config.yaml
n_layer: 11
d_model: 256
n_experts: 16
experts_per_token: 1
d_expert: 288
d_shared_expert: 0
activation: "squared_reglu"
moe_layers: [0, 1, 2, 3, 4, 5, 6, 7, 8, 9, 10]
router_score: "softmax"
normalize_top_k: false
routed_scale: 4.0
balance_loss: 0.00239
balance_bias: false
init_std_router: 0.0303
lr_router: 0.00205
n_head: 4
n_kv_head: 1
head_dim: 64
vocab_size: 8192
norm: "rmsnorm"
norm_place: "pre"
norm_eps: 1e-05
positions: "rope"
rope_base: 43300.0
rope_fraction: 1.0
qk_norm: true
attn_scale: 0.125
tie_embeddings: false
parallel_block: false
init: "uniform"
init_std_qkv: 0.0321
init_std_o: 0.0
init_std_up: 0.0321
init_std_down: 0.0
optimizer: "soap_variant"
lr: 0.00346
lr_mult_qkv: 0.4
beta1: 0.95
beta2: 0.99
lr_head: 0.00567
warmup_steps: 66
schedule: "wsd"
decay_fraction: 0.77
decay_shape: "sqrt"
final_lr_fraction: 0.02
batch_tokens: 32768
seq_len: 1024
doc_mask: true
z_loss: 0.0001
train_tokens: 315700000
steps: 9635
dataset: "wikipedia_en"
Below are experts of layer 5 (counted from 0) of a mixture-of-experts language model. Rows are named router (the router's row for the expert) and show model dimensions 0-255. Each number is 128 + 24 x the weight over its row's rms, rounded and kept within 0 to 255. Numbers have three digits each.
After each expert's rows: "gets" lists some tokens that make up at least twice as much of what it gets as of all text. This comes from a sample of Wikipedia text that the model never trained on. Tokens count by the router's weight.

# expert 5
router:129131108127149158152143132135129119104131169163111151113096114098094139036150120101133115107127164091137154111136173111141113093134096124148122154126140161119074100101133141132136076158166088091128161110168162170125146173165102117106114108085125147152176160138143098105139136117130148174171094111140152153127131114150154164166120119129156103181152123162135157150086139152086113148138116110152132103116119087116129088114124123128146088122090096106118132141113108149098140125121154123117168126115116106139138109128131132092138117143131125179125177128154128132115126147092107167121112149129162113162128155119162107136127106120086099086116115105136145151165107153104113094091130153114151100105123130168147118125101130081120156155135144140116108112120155140125157141148138
gets: " to", " that", " was", " with", " is", " as"

# expert 0
router:117147149122160123167124101096147163150137116105125133090127163160145133142149138153118125134120168081111156108096173127106094136112101104075182162119130157164084154112132109112159100150100109157114105122163124120113128144120103102064154131125137176110136179122086157122110104134157111111092124146109105121143123085142145089119092138133102127177171130153165080127126142129142073082114133137143141133099104105131114126155126120154123143126140120139107125172116126148138112141103123114152146125119095145146156196117092159094157184125152135138167124103152133088166093106114126124161146093120114100112139097087141148158139146158110127149143135127070172091134105145156124121137131146132124147149122114145108142103106107129156140121163141168100112108144145118147135128134152
gets: " a", " an", " one", " first", " two", " other"

# expert 8
router:113095117102168129097113139153137127103101096148150119158133143116119088102167132150119128164133154178120097112110156151098134120114121095116111141102140154124164113097172141140108111167103144131113123135120126168176144140122140116119165134123089128146146079125160141122142113163166157079103134136153154125128127132138101155091166174127143091094124157091147100133135160125109135137102167128109097130101099162130094113156107169161154113091169111155100138138163160105106145136120108119085098124124137106139170126181101121108163124130155161109111099104156119147106106145146179128162117088120139124119166131144101160155165168153110165106142154103118129147162130124174139095156137080142114140134158097108092100119142139121105115095139098135133125103084161119105133094128129
gets: "-", "|", "–", "\n", " \"", "/"

# expert 6
router:146174146112107112142123138125141085145116140111108113112145153142179134147122117143151074121112098076140113083130099173105116136173118123145099133159121118102133149125120116120157154124118089138144126140133159122130117102103113094136082132139093089108110142144120141147102112090159121112144126084126095163095136121132120106163103152172168144134110116144136145136131162150110151094137136160133126124174133097106207107137120096136104158145154092170101146092106136146112162127146106146136090138129170124123075110141096137112116153128164167155166174100144158121126124111129105116109088143149090140167129108150114139115130132120168130131131142117143119113135162112128104171175136145101094166173124145107148132132157102150154145068168127143139124093120087124126145170109095
gets: ")", "=", "s", " =", "\n\n", "History"

# expert 4
router:142144127168163089142101166155121102089129119097147086102157129086125095133150149123137118112130076088100137139177153163108164154141108129150108126117165077104126150153140171115160140093138134090153125114109154130145138135097122141142125104154075121148125173133143134070125115134149106114156131125104065135087093141131124114183128095138134153073138163106128128120136106127148145112136168135101087132124098081141096120113125106143113131117113140168100148135129120170123126170177095132106138144091139159100120110130120094147089129131118162108146148106098140105157101123131106155118112107147149138087100137123135097123075142124111160145103089125161155106120158078122152187165101102115147105071127148135125133130127132128110104124131105135153146157126136127121135122123138
gets: "e", "us", "a", "y", "n", "o"

# expert 12
router:122164123150112107137119144119151108169094131081125135155126133126114089125161163142099111128165107163158172105127083138123160093125131107125145164142116148121112139157122141124138147150091122119149098114163115108154138091149130157117157122151116078132119090116126144126146130096143141106113171113141080102109095125159127078106094151117156131101121102160089152161131158110117129098161098146111116123168130177133099109147106130130134148131129129121122150149108154153154094156136157147149156107122109133091122136166102109131086122120133132141099096131058157132086146115095129104135097103075118117088112145145145157139102111124151098140137147119146135120082097100142158140111170140092143139123160127141127092164162125159133108144118069122121188097112091115150138104077093
gets: " |", "|", ";", " May", " March", " October"

# expert 7
router:138106100166132087104091145140167125120152106088145157119164135157073133160152146123170160136109127104097112106155112107131101095126112105122083131149101156153133103137119102153131132114107119129145120102100165146120157094115166130117142130144142129156114084101135122148111142162117154116153145121151141133094126131153134104106098162153133097132131090144138155100181105148077122115153095137109165124129128148134108083144112113078100140105152116094132110100169106153139105138149110158121103129093131122123150139139132148132115114135160066089099112117115135162152138090123125123118159108151119135068130136136151163159099121096132143143148190088117125098141121106118098157098141077143083168100146159084128137160149094082141096141117117132107143126123144190140144148114109
gets: ".", "'", "\"", "’", " .", "$"

# expert 14
router:137135090148121141111159157155158145134121165135126154115135144171091171173117115160128143079100120155173167114146156141132135123133129129107129135110120141152168156090072117141121102117101139153098121161099132093164107105163153136127106144162168128102126091133139089114147133063084127128140149130136135107127127137101129133089153153140139129118089124094120116147136154153100141129136092138137129128117106141171122135083101130125087093108129143129125101107143134145153100158100100154149154151159107150119093124127122112090137129093164154111091116162147155164084119157135174107121120138113103082161138130156133156144150112119169136136123116122096121132119157085081153109104115171165097109114160137174145107103124111177152164117134140097096150146113093137103154129084157
gets: ":", " |", "=", "\n\n", " –", ";"

# expert 1
router:142114154140162149107102119137117133123154125126143122144135092145132093147137148151116129095130127146118180102094120111115155142126099118087104162130128152108077107137116118141152110170103098157155163124135113126133147120092085086068113133093137106138128151099109131124116126168157159103095079129135112109163114147180153116121127145173162124112134075158131090150122122082131139164155125142141131160161151106079161117097110134127122166138138162129107094120114116138155156142128118147163093133111105156114090100135132176125122132133152130123132114133183138117167093102131129112153129128129123161122140092106183122130141110135160109149129112098173135094125097174146123128097137131120108127154147124171162161122161125151163135171130128165072133071087130123122095089117156
gets: " the", " The", " his", " he", " He", "The"

# expert 3
router:138077114142084130126158142077105114146142107125118167139077113118122164145148135132156133156168133181100109154117081124136134144124129122122145105135112116111131133155148124125121158136147142113118150144108125163108101159136117111181106140086109131133097115157132118141105165156071132153118120158126142143137118136108123163153142122111124147158095090144155118090073113110127126165162108099109159122106131134105162151129117103120147136145093125133141167118146095072145147130144145095147129110145123115109115135107147125136138138155055130138129107127148128122132171132117112151078100176117161170171110107106140110084133161132152096158148105146137111151115151139102125124083097171163151115123134134125114084140080107091110120119128162109107087116167124095115126157203161
gets: " of", ",", " in", " and", " on", " for"